python train.py --n_experts=192 --d_expert=48 --d_shared_expert=64 --activation="swiglu" --router_score="softmax" --routed_scale=26.4 --lr_router=0.00178 --lr=0.0051 --beta1=0.95 --beta2=0.95 --grad_clip=1.0 --batch_tokens=65536
Below are experts of layer 5 (counted from 0) of a mixture-of-experts language model. Rows are named router (the router's row for the expert), gate (a neuron's input weights, with its number), up (a neuron's input weights, with its number) and show model dimensions 0-95. Each number is 128 + 32 x the weight over its row's rms, rounded and kept within 0 to 255. Numbers have three digits each.
Before each expert's rows: "mostly gets" lists some tokens that are sent to it at least half of the time. This comes from a sample of Wikipedia text that the model never trained on.

# expert 126
mostly gets: "|", " Coordinates:", "="
router:154114080155146167153158140154182183129102174112138110158074130081122084092111165142115165093083096154148122098168109096142141145175153141095149153156083133172164157102066120084099102161177156074092068103178113148118172094092116132106109091170149110156108167080108122097083098100178130120
gate0:177141128176140126129078098104142103134092169066124137122125096117107126111110119141128178127128109143133160036151104128121146120142129069165117128113129128139118127187201095200158125118127107144175045121081117142108099128095108157119054132143122133167210115107069128133088114141047139150
up0:117088131129125129130066123071163138173170148135173134117123134120080168100147112128163114057107095144107110149115128193144146140013133196122133120158092120109143170146196103155081123100120053135132101119121064163097132128164133127125045123105094134068126145131144170129120132140126126155
gate1:142117148128165130109159172162188131123102226114137132112121170126131157098122135102156115091195065137059047141125122118119095129154122050108144102128166154060177121111101088126142123141141113121127151129128127165174100164128148156129142127130143095123154102127086165101129100165129035065
up1:116219143109103163151130046127109145122138150112144147059110008075107077093175121064097122092156101124116090130109076126118136124123052138129130104090120122135127064122129192114127124129149132068170128099171125129130077098130123133125152099109108131105130129130177129087130130121120112152
gate2:178136130208130101130120119124125108117103124058196177120124128136127148062150082129101126148037124187138222125171111129131127103127133136193160069097158131125186128143125129171129083131156122124166084167128104111135141134129158136133109109115204118070194159121128147126135113154109130133
up2:108076109127121128136159138187101138128145124166136153138161203140133164158140163076117196136124180135128107186191146124121096124134128164128132058111106111064111121124111118215109129212088223098129139136150169155126158114136127168128127123094134105095146125147105061097119085125104111137
gate3:130096134086125128108131099116135111120125105156193131122126165116125128128073160099140130124128180168163182125098139163114232091143129126238131183129170143084116173164139119154066034094183101156129143127135145146162111169129096125096152152136120137144132119110142138109108186086118146167
up3:207169121180128136183123121108126129067098131141255188125142113121156073162115164133073161170088149108124118154164139111123122114152210150127132125058163173127128148122134142126129128129111164137131101148090138102106132150113124152095130128165211168098128128101125146104126129071130125105
gate4:070061141105156063123139132053100116104069145062200137150130115161158156142162159120194118136117067136093140130133117128124161152087106155159123109132141070092146134046197067134128128137111166137108078157096129111064116160131103128114121123144176146128084146128107103103087130128127124128
up4:151147121156103114158085125145126139216130136082118109096151128147064058118142132115119173076117134119142142137102201134108127126104133102170158130160129128114112125205134150166136121091161069121187116125121124092127129000124078153128186117140127165127117132128096128131134127123145093151
gate5:141170140143165128108114128130128181109142148071118128141128169042111114138151140113140164122046120135149141129059157147163113102177098142149125174129051127124149122116134128122176234114133126108141133128127245130136098097120199129130102095184108133117091113124135129094127142122122098087
up5:137088094173133137140136131122160084134125125185123136160125075217111136064120117129098143129141073195127130110093121123100115126103091120148142117134074102132065129126105128126119072121073137142179126153129097144168064170123027123127144101082162116160218115140092073134140122146108130115
gate6:127188097137117166138150136136117143107083056086077151172137099165060107126135175191159128154147136090107129085079134148131105134141128089157185159128119147121162065128185078106123144128058141093081088135132127205155105194124119121105124122137129123110137128168059127128111187128156128102
up6:141126120100131149109116134164099189140165079165114131123135084151114132151117140128119137158152124142128060139124120131100169136125126142135085149114134131132129128135129098203099175135127106126079103095149118184112255123168148051136128186161128135197125191104126131128067131127120095099
gate7:139119176187074132103153095133127079142149135102127151129140058024133073142184080128118073120146117097158118102131174127123165108128129172127121125144105162134118193154160116164102138130119182098123076103086144155165107125137081097110107203128116057126108162151194129127112155114143096130
up7:078169109128117022135139165110149174144128177119165148138175135164134132044119155143137141134122125152095128141126114140135140225100132113126125128192131148120124135118062041114131090154114123145181145142103129130132104137129200117134151121040054136153136134154153134119127133178134114129
gate8:110076079117116057124132074134131204097113053133054056109126161095126135104157173131106157156126145145089147090175131155139094205139064104132132122125061137124092076131091118169127137175133109131125128128154160133154081121152120124165136211125164136115126143167137109092137128151126136115
up8:141128129138118112178183120063101126052120120154068128115094133118128180181128183122131146144126123151103112125116146141128062251055115082121160132099096114167135075140138159125146108154126156127180115133165125135110162128137102140146132146117103177138126120198137204063140151125129128132
gate9:105187139105125141125151100115154087126114095126137154148088236112154156131165139204139147167075118130081139173119067129148111081093109146126109132128153090133162117109087063190163142053170180139150108126109133159059094125125104113161124119108142114145171144092138129115131085118197129124
up9:120131029143162135186144111112107100128139151123130076129104056128008153102162122066168135163135160141193118112100123115123097135125130073118139142126100114203143163063204128121147117117105121151133142124143129053125132127111168141126144197129119146128117155130145112117153160144127152123

# expert 174
mostly gets: "=", "_{", "{", "==See", " Website:", " Genus:"
router:180075169095169151133152111115145145126094138081177098146107089144147118091145162148164071139140155127175095087167093137151137125170168166155116173168083151173169146069114159085114133139128164100159102095101075160077154098140111175098082114084160163129096156115079166099090131100089075134
gate0:100125134141070173193140113140178145142135153128036151201125126067134149120160117135148092119159073155122087150107127112136095131122131109126123134015172127091140137185093136119190128132143151131186120143126128096055132105117123155124153114127141165127089095130123209173114097118119151109
up0:083085113130141103120127128142126129142115133108199132116225098242169128095145125152132163078078114165113184129084099106170129149138128184082118165126147117096116143128128107127098136181026125120109129098135140115203114159114103131145117063134129111119131126104161126164175129143143135122
gate1:149170133183122124192152130189087129131123156162148172154121138106179105126167174127123207128127128150135110135164081114120127125062184144088124149108122129132107090119119132103123131124126152187130136107160125143182074134123127141157073061093229163163186128136127132107137111198150077116
up1:112123128121119152142134162134124154211126161130130105108162242159120131128134172153136127128119171131149126129149189115127152102110098126161227141133126116130162141124098115130155129112129174124177130122127197156073041184098168061096199124137122124105133129107090119129112167123120140072
gate2:086127066098091135096132128123084133074180154131133123184144086134102071124128167176140115180124146124089170123135127128124186133131111127099102107133130142101213140128181127073120162156107082183085119129139110105107200134094046146117119164120079125131076036127131168134128124133145125139
up2:128229091150066170078132126226125119128162114023129122129122129122090081149135128095128154126090121153160126148137119107125169144220114116137105125154128126123165084129168128118166111182072124133190135211137111129139128151135131138127131110089170141121094122120129168127151111164141127122
gate3:138126161127122097133129121119136122121152121119128125120134130105038130114130147139205228128155127174172132063115130128103103104130128129137145131093139104132130127147181129153125061142084128142124109232194042141158127122131182130131096151185106096179136095112108125088110189138090153138
up3:100103126217197128131093128067090101174128106134131223160081187127105130141110131122131131223131149130169081151098185116135125143185128108130155119106155131126121128105128128065104064123123096166088126128141136150127128130141198133178114123130161116100122119132189157120095122166093139159
gate4:165191140231133134155133091129161125161115116063131131125124168128124090095129042144093136133117137091182109132118113093143136113127150112167089128124124098140161160085095128238159146128209150153106132121072130144128142080128141133098129138160128129164090127130107134100034123148106132123
up4:115063178071096131111086084114123126156174118135123094147096131113094110199179131153153078107120169145089136142144103125096130137113136080136130133133146122180113130131242087140093119133122120064080086181142129158155055118118126083142102125124124128092134136124132134111018106129112129125
gate5:195086130161027134134122105142091105130119119124076116092181120106139131125152152119203110127137121128142087085086133136120130129126110121094132152147116215150058122133141130198081119144088120093094113174045120125124143166134109124135039128140129063107137099111088115160125113153144120153
up5:117180024091113123153130131123096129083210035134134122113118123163114046127144107113119144145205083117128124173130149132132134125121169027156137138053118114113141145119134137061137146135176083079126100125090149150100126127162119089124128149146127132123127129122140127106077121154137128130
gate6:129110127142117211126127114123191219126061102110169122127128092122128166154125095127115111130100125164099137113083131138148157141131129127093107131129135165125123138125113148129253123138135129170052147129130130083128235127144067121162152158120202135127139132131111094128133080129164105113
up6:112129176122061136128056142098193103102168197118132090034139177130080122138128125120142097114136169181156139166129119135142146052127136137130143130127125118123130102151116152095140142134131131133127127165134107124126116110127203118114125045158089092129127127200177114159199144091127131061
gate7:138109120202144130120092125111105095131109136136130173090208103112035126136150154169129076103093153126122128153125121130091107128142070143131101099128174110125113098119130090060141134178145040134107132100108070083127119120135124191127100081109132147161098158177189055107154127121088123121
up7:088122124104140131150202119129115106081161126188125136102080103102177122106170174148107144155129123074108147112128137130080157085138050135146128178108131132116121123120145122115130154129094170114047154113125212135136173131072156120087137102108067152188172170130093171107127103059154098154
gate8:120161153134102047135154128126127145122133141112069137134020129123105093141135084132125109172084134108186131114056145193096124128132169093132161171146145128115246098088198129141118163143132101126153140130124133135100128109157146120140135118126133145084135185130064078142129093130130176127
up8:124185126084124131165126121094126128127130188073087144057124099125124129127172137138226057126142125122129147124135123118146149129156094128103192173128090084177129173094180127129126129126109099099098127103115056153084117127113130122127085111139141128128149124186119126133212105141105231124
gate9:110120114129132128145083179127093146117140121109130123153122130110093154132127129103145127255139131107092079143125092135127090123139128201044069122061109118134125137134124122134097148124126104129203126127140127129161131129203136176140057130157126126114134157216089139121190129155125106143
up9:113158159098129127111149125112148112126235135130119128091124128223104112137131118125140097075131076125192096140151175129119142116128154089169177129127158152026117139159082117122133111130151130120082126148111113131120125094000133140151128116106157122183068128112130099135120130126131124123

# expert 144
mostly gets: " Bronze", "-", " bronze", " silver", " Silver", "-m"
router:174091148200141143127128081131202085095084129123162088139140142121158098090102166164121166154100182087140106156101157075115145190122175165090146152125123111149117099159172108112092125163158131089097153105108145158127186090125169173101092079074163105109134118112150112083147102083127103065
gate0:192148166136126125128102160184199155150120144122158130143128124138155150124123065127125151146121129133059192117139139125097206130113166113190118137112168128152141098130119073129100127171164075113182125134089176138132157119110159145104127166142145058110162129071111095141130141137242093118
up0:095155165156127081153128094135110084093176090122143141132131123129198128124096121063048126112148153134097121130184134081113166255152117128156121136128119105121138106133143121147083150143043103117065126127128141141150128121121123136138125123103128202128143135142116085072128126127161125187
gate1:147129063065130124135055128085131199137158123131126094128158091112135071064146133040171127138136076128124132129128112127166141126123144046075120139039081113128124107150134141175133137082138128127133125173140143130082131104119090092130128127114171145102114129142079103049135123181121102131
up1:156131128159171129128113128142177152166084000133108150106133108098137162142128052128037115099112088128137119128068132130127121087132132118096125111140129128177116149130139178129129097095134115076123170172105128081185126124121199132057164167099125132137177144176135151106130146140123090146
gate2:133078128147051126125107208127143130181111106121110175117126116128130080045136158127147127121123137146105121120115119137125105093107129077127126158137189126127082140128105022112150130120127139126130130141088054142133149130117191131075089062153124132112124106067123078090142051124096133179
up2:153139076158132128109127133185117186129125159122162132029043133097142172126126133141122138132099120094088132109123112127162057095119118154066102128143170175101058051143128067102129185139120109130114162118071080158130190152146147151099096124130134131123164114138141128130149137124126089067
gate3:134119095137142087119151092133097110028126161126124079080130132131095148087052133163100130129184118117154128146132137084109139122129145076148127122176152151127157205125137051117033114082105128230089135130112128153104153140132122066132117119133132140094114122135135127114186134151103167121
up3:129117132124096138120036086131100144110137111127071079140127121134130198116127149128216129130113084124130081127116130129165130121119134128158221131089128121127093075084158125074122138131147093147085163101124128101129129134148129150102116152130120151141167131120129173255131169120125130096
gate4:135118124110128129084120123114073144128184209175130115152083112131092120143146166121131139149142174103127129243116092201129130140101139125104083123128138182115123111156135137135122059131094128132115127123142171131076125156094000183110135158126117162095125121137133125128141151100180117134
up4:133129070110137126133179145074220107172118116132128128127131143121180184120130127122132145125129060190126150099159123078127141092079203143130146122084132132028126124117128134128195140161142077137133088167114110166144166139128129130106138118131093180153166114135126115090026112106125127112
gate5:150157129106071150155131135123143119115080133145138154113130139157100124123046167116200131134135129123038113110144207100135106122144119106158113109131128118131192114146136127188079098151131139158022146153195110125121056161120138108125100137138135136115126187134128139127149196126066166091
up5:172091167119123147087126108153140127110131150124185114131202104149131128134087089117126119143102235158149137136121162144124093150110119126151148121097099115130137108145124112081162122147206108079116154128104132113117130171054029103128173127130162126095037131058136129127117186118128141154
gate6:147134093140121128108179111200141130172174112125111133125048136149126114121142143151162103130129111117140109123131125140168121059142126125134064135130132157137214145112129113181128136126123190102145136209125078130167202089083139125186170199100184109131185139132116087112172154129083127110
up6:122075151100125140136172142179238130149154131127066145136087156096136111131053115144150170129086131117106119141060090127133124097137107127129143118131145122126121127109126136150105059094041187189138222113139147140135068138112123144108154115119134115128178148128041116120130128129123139136
gate7:164139164131135081190104107127176138109131168105130161159136136146183099169122126124111078081126097103152093126130133195076121174096118106135088167125110137154134120156195079080031132117121094200128125111157132066094153148128110177127133147124123108130157114129111129122139121126126220058
up7:128142123115116151117092049151126140129129120104068053143184154143138137118106129136123080123127156128018133062198139149152086125128127129123131139128051090128055128140125142131078135127117084133107106107038131130129137116117132130107108100125132106142123123115106152110233126126147129068
gate8:110094183108121130127138133132135126118124120127111126126078158143177123051163163139097129115141179133125141121141148112111132109127122101126213176138129180116133119056190144099122189133114115113040048136231089124141076141174101123128107137162129138084141101096168134115151117141109066131
up8:220160105165103151093135062070100116170130085127131122191180120126116131138101131149183123127130133149128122132127122130121176109117166177125180132120124159134183166139173180116149176077108121137106141124103125131131096136100136128130084142145141126147131170043194158210192131126182136140
gate9:144161137133112141127129130126123081125150128143117110107133129100140127128148074140091116029099109194104136142183093165104129176128176086165161125177135113126155152174134120116127128131088129094138113188179120113127129089132132127118127114128161129000203100141151145133175117179128127136
up9:128124192105083146103173129069205159158117169119173082114122143116121152139145135123172131141059110155129103121033072132100092120083141115130118127076181170128127112162084172154114143123130125133112119144214134078127143136127128221117131113152132064125142092102114107102127080134119142129